config.yaml
num_hidden_layers: 13
hidden_size: 768
n_experts: 32
moe_layers: [1, 2, 3, 4, 5, 6, 7, 8, 9, 10, 11, 12]
normalize_top_k: true
routed_scale: 1.0
beta1: 0.9
Below are experts of layer 2 (counted from 0) of a mixture-of-experts language model. Rows are named router (the router's row for the expert), up (a neuron's input weights, with its number), down (a neuron's output weights, with its number) and show model dimensions 128-255. Each number is 128 + 24 x the weight over its row's rms, rounded and kept within 0 to 255. Numbers have three digits each.
After each expert's rows: a language model's description of what the expert responds to; "comes after" lists some tokens at least twice as common just before its tokens as in all text. This comes from a sample of Wikipedia text that the model never trained on. Tokens count by the router's weight.

# expert 27
router:115126132156125070187150162099090151129133113132120122112092130143129163116173107156102137085137110115150145099099099141108140104103148136160120134122138106052127138120119133166155148160098151117096127149110125116141177115148148144090139130130177132167109134112166166119143091133106169159146146137123131157112145132124166117151145093129163124111151098145146158151106119159126137144151
up0:159086165127165140141101139135083109160169148090133149110155106116136137143162133112137128167120129129104161127143103124090089131106149085130122105148103165128151103133097140126120108167156113140178152150159118155144141138164135122117119088088144128118125122111145102193145176131109129137130139154156164080156122116074093149068120116141127111200113142107128118143165145096111088099126
down0:138139090112196132140127125136086109122116162073144153112120145144093128121130079116146196140121163121125154146140152139128130154146140109146129127154102157151138075133152160158108135153050126106145108093083126146109158112154129139127095127125125100186144128117139166141129105117119114128103149104137130127116155111127101158120117142103113116133079157134156129145157120153089127117123
up1:108093164095158089117132093144148155121146163112102103152137145148084146105184097164128139119145171084073123133092113100137147172165134099145113127158155122158136123093153123093149106095105144148108146094102143086127142094122162142115117150094131131096123144147144134124133133136113148153140143149121130182152149121142151102141102120112120104137126106114111118096163140097142147140161
down1:123126141157107174137162185139121132079111139089180122146125142117163115125115109098111126108106140151084120102144141128141128160157141181122134118180151148113104170108116142101075085136106103143103153091115128139099149108131153146132111125191154119116137129095124134117110127138105164120136119140149092130183102131138145123147130095137115150151117171083163130075162126104121169149135
up2:096131143133111139124102085111148112124139138103128101142122129125091083136111119123159116184120122119102151136157156111117121131167109123101122124092126152145130140127136150122145096116132139132123145127078134128116123090127147124082147118145095123125136133126124153119090161159115145081091118130143133083127137083150107106099092133096111172103153157096107094115162158090143137104133
down2:109125176157109152107114118077108116121142172133153133120131130066136146090102116145124156102126142121106125147133082135163137134102127102083125118121128092129143132118160125114148119140140114150162101123141147122137136145125142160107108120120116089139144167097124119142103119087100151138139163116132112142113153157122118151167146164116143142151169122131116098134105137120141117100091
What it handles: First three digits of years and dashes in date ranges, like 200 in 2001, 199 in 1997, 2011–2013, plus periods.
comes after: "(", "| ", "–", "1", "in ", "2"

# expert 11
router:149156130109119106112139136075124125167115112133138083148107110136134157128118086150114154164063128133109103153163114126135129129152122148143101127146107130082128148162121110115131126150161140086182123095141085164132122116141079132145147138137112139110167115121115174166170117110177093187139152148111091111114176094140095117168159135127134108141143111125151137157134095122131130154143
up0:081129128130135164151097115165098113105122130118108102141178128134120122119129132127120130120097159060134130152110129109196151145056140128143149136120123112123144127136172093161143099148109125153115154094108144115147122095108139134102147097134162115153119169132159115084112162129072133106135137159119148108123121092075117104124141151080138122132177149165114131096105103148091146113152
down0:140102164153167138140140162119137130143152126128124116148138157127104119145160097151118109137141125152101124147134140135085122115126126129114110129151157165091137135116124110101173139118137129125139080174097116132141118121130144109093113143128114148122134119113141151111155124178115146134114081135126135159116101110087140136111127131123162111095106135120104119118142132174149137086131
up1:102147156158141154107084122150108147125143142131162157095162153133113113131133137136156106142135130066147138082112185137159125157109123162133136127116113105119107118121173156109083144111143137076094144168114105136120139094118139105088131150147123170127142113152113127092117137154147157134141137144110151141133128098153167111121108155133144165116149107107114091116138145109120110097157
down1:120148136150155132116135122142140140126114184128118051155161125151113105141139106148150126116132134107138122136161132114101146154138136172135097122097122137124146106110099131123180096122101115146145181087129094149114124178127132115111174120093102148129132102139175129098091088175146125141118152188106169122163152122149125111136098083125128136109103111101128149158139162117127122146158
up2:134076128172084124151120128117126151132184141146124109075147100149152136167096166105134094135132154156100113138135084111126116147124156115126176136127148125137116139135155179116092121122110145117092128150092127102128137096111150136115118172112135162111098107162134129081089151120156101147158130140162143116099088113138153152096146113139135135129115131129116147131138134117136127109125
down2:096147158142166124105142155164132186095115089111103127109135116100131085171165097130138127100123113132091142125107145131131146123133112100155091166110162142156103132113124130131124118094107082142109100086161109177120144152130132168140151133131121113125102116137146134111125117139125129138181138169144127130124124164117078153146131093131101174151144105130093169109164147128126154148093
What it handles: Single digits and short numbers inside dates, scores, money amounts and statistics tables, such as April 28, $22,181, 4:30.
comes after: "| ", ".", "201", "; ", ",", "200"

# expert 16
router:148100105133126133178101120090110092131125123168140163097139137152124147155105146122123139151124129111131103121160170163159110143165147173151131128119175085145120146117155154146130102160140149161142140148170107134171127146125154106116128162148149142154156077104142177118156111163169111097116176150080148098111140079115133106133154128142141159145174170145133152108137102167159110115148
up0:156144095070148111161101115169105159133098133119106161138127117115122064130144071139099098117119117130104129170162076143118138143134122062174165139199124119132136136146118127132123118105112151130098116122167155114161170130100127088108107117134140087159108125165099122115142083155106123135125073093143115131170138086112143128099148109074146159135163113135149048148180121112093147106119
down0:132163123166152141149134075102083127103163135094172153125148118115117117100144110129106093105137133182140127132104136187115114113130107118113106118098161126094128104123145162106128099133108148150182102138170105098090120070141137134106126072128149107182144072147104140117140136121133102149107093137122128118120117108138104142105115148135113100138156089137115109160143150130125116096157
up1:116142131129106158102133082139173134147108165122115125126144123112117118157086111132124120145076136154087155122140128142126132137161108124107130135141156141073157127177114152117160088146131181106085154142116163126146105150121174139079099124177151151157082122119115100165126098170085123111089135125132112113125168087092131100082104156123109139169087137139121122154165118166132143115117
down1:133120114167134139137139088173191132071088165133118128133136167073064091140164112109153116159132154097138192082185075104104126086139152099152139162104151141088144143149114153111131122100130131108107136101122147119126133063152123134108124128123157167150133096144125107141123120133148120121074108113122120116100123146132102129105138126126128122151133127133121134121110163109127134140132
up2:136146114129104121110090122122118076108119175123115120133115147155109145133105119108090152132164129163098093143096134154052119138115079084106102125153136117182129083097132139115134134124142119162136105120134119099123121137104077112127079134136134127147130134131106114145128144147119113124180150158108142117136128124119162112100154144086141149171102138130085124116182091156139086140097
down2:108139135140129154142129120133139126143129128117153133137140110115143131143123133135157166138136069112126121122131104136115118122093121105153125118102107119177116119175125098132091167103120115142116133137123117140107104130102143118119108156136118153143125153149143141135106133068143129176102129154122157155138150160086122096146081142152109110152157100143125103123126123124141149118103
What it handles: Pipe separators between table cells, especially around empty or numeric cells, plus semicolons and "UTC" in time-zone fields.
comes after: " ", "\n", "0 ", ") ", "1 ", "2 "

# expert 30
router:115079135059126158117112127133155167116132087151153164129177121133088108084102165099137126120110164171167125096105120107107088133137121120122124123133146175131159140130085121123146158149154167109123116103123138146129105178107143121131138111153145147101109123176153112124130144153114177149111158161107122114087149097121085110129115085145135152136162132119108125144110091087150129099138
up0:129114157133146098137139114121122107139159106127152123108116138125124109148155108070079156142152113151116110130116133135122104110131165148103103140099152131154074160133094132090101112117082136151148118148129133125086090155157136139108107143122142125109150164112154160151076149124119140116106132137143115081130159160135131134125081108115101119151142176131101077114144112110168172160118
down0:106126091115155121156148098118150148127134115126123180082127103105155148196085147098112129134116129186118065125117130144146099129125154096123138104178105176159108125136084114159104132158097164123137125140130128142156092080160128140108139082154139099113151133099138222185126117150128141087097147143091114129132146149147136149146124123138173147116119161103104118138143119117106133176093
up1:112132145146151145099180130123127179151144158109109132144099154084119156149156073101146075127120092130077098118113130139134110153136112170111126076113142137143070138128125143108096134090105120134167116105091119104134125108119134130134129127158097141134143136128125131159116116122133147150112127110155162150095155111078156142119128150144112106143123113094094129107166157101103136112150
down1:161155075097121148149078128129144141108132135146153141149127118161144135145169127150133115100115154156131109157132114161119144125127113126093151137122096130172116155120124149118148088123163135148092130089130104126127143184095110117131128132074156150127147136090107147154122134157152148130129121164125143152103099099131136149164164143152112151081116136102116107146113142171189148102104
up2:112137111147106094125141117113160127151129118090150107118149133067121129138116119111178133116133151119094136108098160086138114133153139096104150137117148089171129093110125133073113121108148104078163128140139147146139148148125133085109153172134062134093135137114143126098124138143145172126138148147104158112103126136149121146157138178157156125104117105132151154129175157131119143109081
down2:111131153121136148114154148128139155102120130139135115114150119087152082126133080128117133126143129146155083111063122071099136142144125157117091084149118127148148125126158118121111138137123112153105151139106169112110073121149141136137135136112121133119117136105127193150122130124113135111111157132115102102100083149160098126117129156127133119113129134147134110129092127080152108128113
What it handles: Finite verbs and auxiliaries right after the subject noun or pronoun, like was, is, were, had, became, gets.
comes after: "to ", ", ", "he ", "He ", "and ", "It "

# expert 4
router:134113143176101117125107063152141152155123157135106128116154123123136122136130084149164100122116137114108134128109116143127119165125121096127140093147116165129142119163177146156112164127143114107110158145097096138097138098139164126147126114090117143097171168175144132137129153169112105155107135128098141167167144126149145134120095141123134122143106137118152162170118119132116169121092
up0:117143142110142107120152093132101122179162152135152085122096089107122148116140088132118140109173102091124146139152097137098097134146136082136135123130111071121150138147119098088136103126114126095110112136120141097154110119106122159162119076082122147167109147139125133134141082157105133129124095133136153159121127151127117182120131134114131070117105153123099101146098134156117125113147
down0:143135133158128076119146100170104108112151111166141138142130149106117087145125109113130103145131134151126142172100099129139126168082157124122097112109102134120143146164128074091171138141124150122135159107115119136105153136137102163120110092091146153137131156147142138119140139139102185110126130168146095170120164151134125123154119122146141100085137086124174107126105158094131112100163
up1:108092104137142135098163143111166140133147167133137140121134138137085145161116096147101098096124147151089100134141096154118138143177082164164133154120125143139060123124093162137125111108138166145153141082127116111148168104145139141150124122129135167132153163131130150132112135127169101087112098164171112142115136151151152119119147159099134082132073080083144104141153107096103176082082
down1:087156157116153144120124167147138126100106181135140124118072095145119107146149142112144113155185153136117105115089093117139149129132132126143142145125184095160122099095152140154099123095128146107107079139136127083142092182125085188138167120165155176087105143121129131118127115115174086128141121112135098130128120164106130130137121104129131130133130091124175102115131098143154132103163
up2:125122138179131149093110125078112124123132100151126087110117153109133118132130110121105106071123124110015116133130121102121156146085144167151139172133082138140113116126119131158134131157073087162136099097111135129125146134094174133157136094154136132131128095123097137132140148094112079087129138126146140117143136101105112093140109135111145097115120173110117135117139184122104167136107
down2:125158111080134155121132089120138165057091044134146128126129127139089139157122167118091122126148135138152133126132131123132156116125168140118147153147136107110155141092097119107153119143112114132096101120146168188159129115097140110184146126164169091065127086135153149147130138132124120124081144148136141157131132115155110121146136184124103158112126142111128172149110126118118112129120
What it handles: Nouns and adjectives right after "the" or "a" that head an "of" phrase, such as name, north, Order, first, main.
comes after: "the ", "The ", "a ", "s ", "his ", "its "

# expert 12
router:157166091119107096107143162118145176155152073181153152173103143098192120078154154162173158119144126115112152144139112129123128089106157130144117145117154156118154140137118149172123142119135133131108116117147073172137151127129108138141149147129155124168133152143105145088142138093144110115145107137135165107110092135177086136168158126114088143106137113177109142137070125115131137109132
up0:120158160093135094135145111107152148160135135114091120112122130161068109111123093111128100123134150142123166100109168158091115100103064116153084109137129081110090150109131105098153074098137125172119151120109126059135081119095126097128109109115111119134146103088123122124107131157126100108125142139125117120100079102120132130136125104108107137113144163110185134109119131108137106139125
down0:132120166167154128106152154161155121128137125159122136099153123133135079152152109153126136092160141136128133145101141114173174141099112108132138128104106117113105120151109146114103126142150110159137135114127138156098116077143185128136112120071155170114101126129157101096137124126103082099179116132174203086114136186145065129117120123167136171109141134112104108117144120138177115099135
up1:119126122130141094108122134099114120136124120139142151120143134141141106128154139177115127157106126157094127154167147156123151092151116138161084125097101142121128135126161114085133105125125122131111118110086139091129118123128128125123143127155113114152161087093145145094125152118127095130122171097092148102123124136111153137122103100126136137168122139121153111123178135158133141149142
down1:115173163113174117148127179136217155166178112134113136141175110133131097163172143158122113128133116190141118138128111151159095087100082158127121097133150103114142092113142121132116155084112101101103110126107107157124125121142097170130130144165117148138155107115145117140148111143087146149108134135116107099098131151078115089102146103105129135154105148138136099146121152126154164115156
up2:153138113131115132149123133099078119100168105138076118094117157083131100173097091115110161156144097091145098139131089119139097113097120135122109147134113132153106149108115122130106133110117156128118152116127108133145129159094150137131146115137119115136095130139119167145132059096124144153123130144136150104124171159164108142165125118067123134156156110114120104122169134128129109189133
down2:110123124171098110105174136126110111117122129103123079117113108115134103124144148129159134135105095122154111135103147139128102105103129135160084184149086144139090153131184139105109138141139133130113116157148120105042119127167148150120124134140132172111123164144118168108118130115169126123169133139149169083142113158073086111140132136135161100095138120132136111120133134093128122159121
What it handles: Table column headers and section words like Record, Pld, Ref, key, plus sentence openers such as In, On, According, several.
comes after: ". ", "(", "| ", "==", "\n\n", "a "

# expert 24
router:134134155104144107130168104105116112124105115066139100147129110117168183105133104163150096119126137121118163111102151152120159125132113138123163130101121111107129137111100137089123122126136128095180133136123172143104088096118126110132128112163141188154154118092092173138112106114107154194138098139109087120174124111156113132159090133138142136141101109173123137117131125126160123111132
up0:113112065143127156150121117090141141207110166131160128169122157105107142125120130099131148146091106124090098117123137155136154163161118121134088121129124102152077148129139162116120166130129115137118131130152141120097106120156126134121134136141098108098076137157172171150101112150155155117079149123134131147119099144082136094116124095119121151150131156150155100100156156098102142105141
down0:164153100145145159122125108134149150101160128148094152151155143120123082119122158133109119130134092156108111200097172140129135108143098129121140173156159128130145118144127126150157159105179131153147092086102083110150102134120111153143114108134145122117157120112117117113126131091095085099130104131147104134169132136109162115100186115112098113156118115152157079096131131122107127129123
up1:124086130147118130134127145103086124124165175121141110120108142144087139137164127085106103152137179127101175162148106145132064162134154088117133093112143130090150127137153146113121131138143130184105166090108108081151147095132165135116088175140111128154138148112132158137136147153142107104150145123128118128130170114140117080087118142112133124127148161096150114122137104107140161139126
down1:134083118138150132110124108147163143171148127146154149142135123130073081112136097121127115094128133143120144165141119120097149130126130170117142132131104171176087116108108128131093160114108133166072115141151114124106124111127130116122152134130130167150075129140120110095093148159089128141113106135144133120113085137153163104087132088115130126151144137106171132163130159122137114130112
up2:100094123134154124135086094141105120120147136080117141129138175128145114100133137125145111160134141116130122130117118141125124152088130099126090112110112124154134125123089128101109153154084098147110145139133084082145118149162134104141121145084103096137130143146140105152087106169098159124135125086141168147157101143080107137144145078118126124125100141127098128129111129139071120113125
down2:157119149173077137149147131138089118152132137158090164120106129130124108089128128086113109083140170152153137134129132120124109122153139132140166100210156129122187126080146149130154134108132137151133117133153127098125140087118101110109138133146124083098141130122180145132143123154173134134119132108130105133138147157147116114138128086072167096163123100142119154112128143177101120133118
What it handles: Last digits of numbers and closing parentheses, mostly in tables and scores, like 201-2, 10.0, 241, 000.
comes after: "| ", ".", "201", "–", "200", "202"

# expert 10
router:183142187109105102123126143098154130130106114103103070111126084096126122158146124136114105092142132137143136125144145123142128090115187143084131106134094110097134187125092157133091167102133106164151148170151148113134132085096164149143111139110164117132121099118107141134149119080115146108143150115121091144105104145095092118158160125133103089134089113092101126147151110139124159135109
up0:140136112148125132129135127146110124116157107134086150100161092141117113171110111125110105098123144158069149124148140091142133165102142060136115130167196134101152164126094139114152078125143148164146137153111107136160133103121149120117155121135127123162106111138126154126173103095140167166118129130131113150088111141111150096137095120118130150155092138115120097141142077170092147185131
down0:116144122156140142149124135100125151175161103100124136141123106135162114156083114130120121113136120101115104120105157133129157141126094128107121141147132114153100129121110142145125101084117128124108132099113126085139147115121181153128157094123126108131114096119120092101144133167133097151114124139175115131135149103125115125166076111155132117101161132113115140163151160105149109132125
up1:137140115145149097111175125132117104116126135109140101146133122152106109153149112110145143096112163100123094125082079107107089101129123112123134138140139147101141108137156140108111088172127094119129081100124146146116093149100156139086111089108124098126126090111150154144088148092113131147109145176177103121111104155133080112113093111171113111136148101148121143137121114138130127136122
down1:059127090127142112160152099133112080107112143132152100164130114113123106132158100107138112129117114125125119123096148128120150105144131090117139120152098177128131129182108092114108154131116119141141110129117116097064102138162128167133150120123138092137111118130142126111100139134168097142097182140153067130116154134111088152172120118101119139127134129141129094125154118093143123144107
up2:124135135105134141122126117091146129130121113066126117118175146113151127121125105150200109175113135104108083125137165136150124134150154146169113144167111100153118097148120113114099113131158148127124120152138190143134165125152116100140118131121132167135118176162192131119164156125130145119130114133116145132143166154163075135129133106169096146120102126114173130143146087119108113106110
down2:114179146089159147142113150110181118130143149087105113132126121108117145157187112114178152151125133132137096144106156106135111142117108125160105146140109143137162121155155118126160152093155114106128123139149105129146162126152113115153087096152139128087087118164157129178135118140153139143081122118129102100091115159138139123121096149141183137154107125089129113118106123144143115105140
What it handles: Mostly "to" in infinitives and phrases like "Added to NRHP", plus lone capital letters such as N, S, W in coordinates.
comes after: "| ", "°", "S", "″", "No", "M"

# expert 7
router:093135118140175158103125139144160115125121164114120137150165123107133093116097144138120136137130089128142144159115148149131131135127072113104112134090138105142153156116133124089150108140139156139118121129129173031155105147122115116116154131149100150138125140159186118170128106167149115132080125095143148168120133111118092121119123146124138104165112152147141130118133110113130132099145
up0:117155134147103106113179091121151134171101151098086112150138120111074166093088132091152163098108106100129110156130141146095110131136124128106146120106133120145105111129170101153104077107135150110105141140109125117151130111150121156114124155140146111152103138125101135095114126121139113092114114126119099115118139112119152106139097122110137103084152165099090134105133111130097127134094
down0:161106133136121136138085110126097125132103131129102140146120135103102174128131155127119071068123113171129116116135144105171112146133161069111107133130150129138120123134110117118108135133100118120141136119138128121140121135096126127134116139097174116146166123156114113134128101148098164137149113148155106093137130120144107118160136113084110111155151106137132125111118132123093152137094
up1:139101082133137125118161155106119137157136106121133101129148116150128110136162121117157109176124089143124167135151134164123133117116122131096138127102173161140105090143109129178113105114153131129122119162125077116131130128095101087140162157119149143132110100165105130145137083109130126130122084168172096091104113126167082117142127097149147136133066162168131117097141089106105140130151
down1:134126130149107131107144176120124149118135117130149147108105173164154124104138123157088134126100114141112138153115180152128122168132124109140097138136129122119111119152108123167176144123126106124115112127138087097152124186122110168107121083149143109126127115133075140158125081161147089130117117143160111110161122139161111135145157139160165109134141097145091086106094105136108130176152
up2:137127146111144096135125088171145106105110165097114148093143118114120112173118109148077101136123167136100112129105137127149151120096112128115086139145127128146119074147117168132087173115144141085174147132134134136147104153143133117121136137096089119112103141117115143115171106163163148092096091109114173117163146155153147066099074081078154101104103090113130137121131157079121106093163
down2:161167146129119112113104102113061087168116124128108142109119120073120124105144097163121124137125146128131143153169125114132143124121138109180181125127111172123163143143096118126130174138139197105134094152179160137138145152141074095128129127078136140117124160143110188092179084078104115140113136111124102124153161131109154117134127101131103147085119073105091084131094121078159101118092
What it handles: Line breaks and sentence-final periods, often with quotes or brackets, ending prose sentences, list items or table rows.
comes after: "|", ".", ")", "==", "===", "="

# expert 0
router:131109141130108141137089163115128111099147145105142119179123156108097125127140157107118139177153113115146152136109157148132113131102150120144148136101127130096111139175129149116161109150158142133137125110081120175163142134062135143133167177122143093106117103160111104097132122164167104146131143167087142177161122098156121069100164109131108130144123122145143121127130142118087090154186
up0:089093158130093135155136114100146141154120141117135111115113135106121156163102122116156085158145144144114196176125112135152148156152136112151103149118139191111151079107068111071099100102155138136122139097132125088111116092167123136119081152137121176110114115095122114127073133107149124131141147124150087113090103153132145115109106161125135167157079141109101124111097126125159119166114
down0:144105119141153109104172155129129111119153150086114128129115076105115120139108133085142148148145124162117081129119137096138146096126187121135155120115172133103158140149138092123122142114150118112132147067148087139094096109152120120157153101179129144136067125120164170167142191112136139138140120127141103167115092164135159116125131135151131098130128145141137127166094104140160075131125
up1:095125098113144130131162155136093151125110098129162095147092123089154155122123086149135111098154087164077099097120112135172109140103158147169160160153109121125085161161094108141096137118139184152112160086136111133158117153133136134126112135092108121193120142104130140154138136119095154113153097110124134148124151112121084101122158126111117097163139144105139122098146103116149114117110
down1:114082113157097108144120126147111096139150115136128111116050145101179099104151069166133097121130166091107128113117163131099135149146150108171119146107098134147105083121107088138110152122103129149141136109104159107107087182137146120104142098129115152143123089121171154140140141117115094105140157111135136115155128093122127170118077106119171145131107109118132107139139102119149123116099
up2:123118143140120140090159093113105092147151125120105146121121139091144127125139108140124092134131161090095171178152108117152119159099130115117103103134168130093132142087112132099094102132097129112140159116088106061111092119136133114099097133167126153124143126103150186155141099129136135121109122158199128086131129146099104163086130158109133071119116155094107112116134123124092140117151
down2:130108113099131126139117114127150109122156110154155114138143138099156111121162111160112119154157142172134136085154143128142109124161122145155129123124092151131130125137123111131123141149106114137138115090085141153163112165130170136156159104120157103107105139112159128085128130116143179101112132151110165128069144122154149153131143134116103138120146098152113162109129154144194122182165
What it handles: Prepositions and participles right after was/is/were, mostly agent by, from, after, between, as in defeated by, composed by, scheduled to.
comes after: "was ", "is ", "were ", "are ", "be ", "been "

# expert 3
router:092104124106139167095140114158140131109134115162103155148141108132177067077156098171155131119123131135142117144145114097140108126117106085153134109155127184129142105109115138142131140143140125131128122137135116127117162137141091129118131104125109116157115147162134121109128122166148101123044127126137164171105144106105112117090125113115147137128137164121080130135098142132154128103125
up0:140122144145143118099115128122154125150139182094158128103152100143119106088145200137156125142078127125126154119164068137150087100146150133121135155129118118105171125152145109152116128127180147106139113162130108133130151133125097123135122149185153128141122093183101116148145167145129114143121136117170149180157133128163159097105111110143116107108155090144119185141155143112126123172126
down0:128092116156129149120139106117185094177134137103143130145135132111120086130158142140138132137109138130146121121183103103143141131163141124135149096139119170169155129186143081121134117173152148086153153102122052115157155129144090114129139102156181138130130113154127144148122122116169129132127130155155129116110110114107159111134108128178153108111136103120156135128148145170158114132153
up1:174170142131139157179141116117123111142145110125127126110166138136119139126121131111138122135195182111116147131147141171166140134096145139090138098117117099096118170131130181139118086140110156130127147110099130136117080127111131091083109127107142147123108128121137127136124098085136111141158158161111091098116147110140165096138141178112110144164102080134124078102116115147129115124077
down1:103113176155153155117139131097110144173120129103139181128126107140100117154140152096145134134146090137133134109112125124138107123127104150118175168142125124090110111161133142154135115163138184108110098108091146122109131140162133161115163129164108106118119112152128135185133086148102130111108138124108123162103132116107123070148136146112112117140172132174109124119132121145120155145144
up2:111182160153096097126108107130083163092103086126099113108138101112115091092140161147160120104108117126140096119126158123100122128109168138155092139124124130121142111157122145153111156131123112117105132162123129109128163075135100081144114114124127173127174102101098107153188168133158094121172115151109133142146104109158133125164160168124158105092105155078105099174110141124153147111144
down2:140150099116156107144120134136101109124108113109163169097170145101094153123139111109147122138138148092136120115127146067094130139117127159069137137139160110167095105150131112165118164121105100130110145149139097113166141139106146100113109120157118133121156089135108147122165144107116130149129164162133131129129125125132114116115121125115118103098139096131141131133151170113130178113175
What it handles: Opening word pieces of longer words after a/the/of, like cap(ability), un(lawful), dis, Sc(enes), elec(trostatic), Dr.
comes after: "and ", "a ", "of ", "to ", "an ", "for "

# expert 26
router:140135104126123134154082142128135102096099104128112160114097109138113131130107122150149107108139114146154108079152140115124138093103161154138110139111150085160149120128108100140155106094158130139127144157146125148116099100131097114133156100141138113083098140083129158085167153118150164151152131139142093085114099159113154171138118149130135113114143080094142132134092170173094119146130
up0:123113140135166119142112095127113166151131117096135160088129105111145121133106107134136129116120104113150124142135118129167121152102138147090070120120116159112141148133113079149132156169129173136124105113107136081129132111144137093098123126142126077151153131116130137142154104127120081101098147139148127133090118121086116122101181132137123107165109155120140086168146103137112185099148
down0:151144113114119089174094150136156136152133112159157188155131140112085096106132131108140144122111134126091127144147103075108099126161128153085093158145107147123090111152129140157106138137123158104141164133176155133130104107102118133110128158142101156127148083122118159111120114118131118151127099144181184121121142128109109139107120111156129112131121150120133134113142189105103147172155
up1:161132100122154159179118129127150176153133139126151128157168128152112144152157073133132122115088144136163131137110121196167145138123119099150099151133123128122107130146131144100140139112158126136184100098123099161161143101130106108157126122090154133083090129135127137123116133140166164176132142102089126148124083101142167153136105064095127100143172109100135117145116131115130083097161
down1:128123124069133146136132109115159072122148194130132161120168148107133125148146089146147119137168111174106097133121125140130143114112118124140133141151117119122120087103146133125094142103146117136139106174108143141171161137127141149128144144129146133115115126121150097092076119128131154162107117125178085116092110098135113061145096151109117167105134159126146107107136115106119103114141
up2:106129128126102129153103110125149129178147102161130127114148103132065092149166107170132130176145155131166168123126116122158123121113155126142127098137145125136142089171125149160126071167121172154111113113101063160117131130133165101145139105148118127104178142116105128144104107136130110147157159105124132073150148075108140096116112083104111124079084166133115106146096099138152121107118
down2:135123140081131094173161118126121123115142132126139103114119123123150105109199132152106137126099122183135134134136128113110097091077146125121120123090146139093122159113127127151151096137152111136111115128142113075104109127146056142161149089165144138185131134140127174170135099077172141173143114066119146141148156102084135162124122113141118130114123156108105167095168128163115141105122
What it handles: Nationality adjectives and country names, often in sports result tables, such as American, British, Chilean, Romania, plus word endings like -ian, -olic.
comes after: "| ", ", ", "United ", "-", "), ", "a "

# expert 23
router:111163113089169139094099129156120087106127109145158158136136104092160079080135132101134120118115150118092124111124133112118096115135133147158135138116150091148167091107120114106132101113146129124111153119148095109129112125145111163128121129157154154134127151121153083137097161147110148138079127147136094128122148163119149163104114139111141152121149140184142173127110129147106124117110
up0:127084126116151086128125113132125155127121151106119113121104151152098144122130155115116113111143148090112142162170152135174110147124106149089128129067140148068145148119124123156152094114114168184129149131096098077143152182095167160136132153086122125119153113094165131123085138131111145119126107162144133122139105109130066132145156123114102146163110143090163116126133080132152099129146
down0:136166132130129097119142106158130159139127116118127142112155109186151130122162138127156127171100121168174173118113107140123173149133120131109122120148083162081159123128157123140132131187127159150122102119126157108136121180124076089146145163129150127162136123132082158136131122141075069121126114158111138137102141116131115130101136148169151117121151127109102121164127146119153110089131
up1:098106133106128148091151122152104127162109158132165105131123137100119086105104117084134150116126163166147142130167097134119113128115124123073137120125085144095146100097159118163178089122128110083115095098066185154158140133139147147131160095140111145135144136090131118107098101199092125122114128166128111117092109143140139154117128144130127129128130143096099059136130136075125107095137
down1:135163144146115164122140149101151119127161152163152125102114136152148131151134144090088169124112125151132106090145125125095093137114119136098133110200139086138157152113152108119175127079126125114115129122123121145102088141141133151125116150149105129131130127155121103111089112115175112143125120123169118126164172201136126128104113150145134107113118155159131134104139171139109094134137
up2:125122133137142110158119154109088110125133087137177147125166165100120140106126083129105123142132136139156126187159139088124107131156107090118141098134147113147122132114156118147093119111134099107109093134126151058175092142122160147153115139193130124129148107170146146096155079164095113161115125196167170148130117139147150143127117081109138111156155142151124102155106093128108189169101
down2:102108101083138120123121085138109094128153072127166146092135146104137137091118065103115133105112175168173139131097161135113106123128096124091165139143114126151140058103166128130139122109137137124107130117157121117135118163124101147142077131127116120128172086143132102101110101155113168191117125119159136142200092135168169133134128112120151105107148123158097105094102101159138166172128
What it handles: Nouns naming institutions, places and fields, such as University, church, police, school, District, team, film, government.
comes after: "the ", "a ", "of ", "and ", "s ", "The "

# expert 1
router:155124165134140125145147115119148119088085141088089136092159165118121133094124143114147152191144143130145129148174113109146134123118122103054112109151096111097128148153111118094101131169114071145147121148142108122144126097118184129138138109142152129126127128140143145125164150059153117106177107134147172086142108144114112151101121153162121129163082148125166120138162142125151139152146
up0:118141097109112109111108180132092129176100127140104094176144123080136096101137124134128128123113170171100068145145157093152166159119109139128123102116103142134119128150128111112106084099141116153120111093178111147080148138119141139157106140164123135142167131094123106110108074152125124150111119092111156146125122138120138144125141132101106142118121117125135147144141071157177080142156
down0:149136114133137105130100195075177151157117136115130164156128115143109133113109125153114119166145110191152089166096129129121093137149112110144154133139114112123109137143104151157123098143123171128125139141156087116096141117131126113129155148103086111141147164150102166103155094126154114154102120138156148109131083104160145198158100111111130142095122167120109122128141126107110115161161
up1:108166121137152121084100136117130127142131168161160127126153149136138134139109151155135147134156188104113133099131111083159166128165136141136122117142095143133112163126135097109120172108134151102098121129122145128113138140125119078115137110102117117145091127122138130113062104084113143114153160133151110126120124125135130148098146126111137116138117138137149115124118155170122117190121
down1:149144149088136176106104184109146128113135171092134139143128109113133096100121133134085120127089153120140112074132106097141099096124127172166101097115123143138122122140123127138149171155153161118112155121117127140129105136166097095128154116123145177121156120127104154115118167097099129104143155165177100101127156136139125157116096128083129092104144158160139086101103159139080126145106
up2:124148109157121133142101123154125134138113166143095125126108130093155128082111145131114144147124123137126117137115116157181158113111119184099089140099129137141109131103148116111095094133136112130108126153161139132129089113130133115140085116083085100147144095113108136141081123136124175146130106075158090146134131144141082143156058117132179117132099119135152112116139127142144106132175
down2:119138161148101131111132186096102120112117133095139150141147132122090141111118124113104085147115150143121140145108121113084127142098115151145135145110094113141132145120168101145129126159140157162076133113179152158114092132155118105134191111120085111121135109134147162137092140114119157146137133112113140131119105138119132120132136095173143091138097130124137115138131119133115133120121
What it handles: Line-opening markers in infoboxes, lists and tables, such as list dashes, table pipes, separator rows and heading equals signs.
comes after: "\n", "\n\n", "- ", "\n  ", "by", "Born"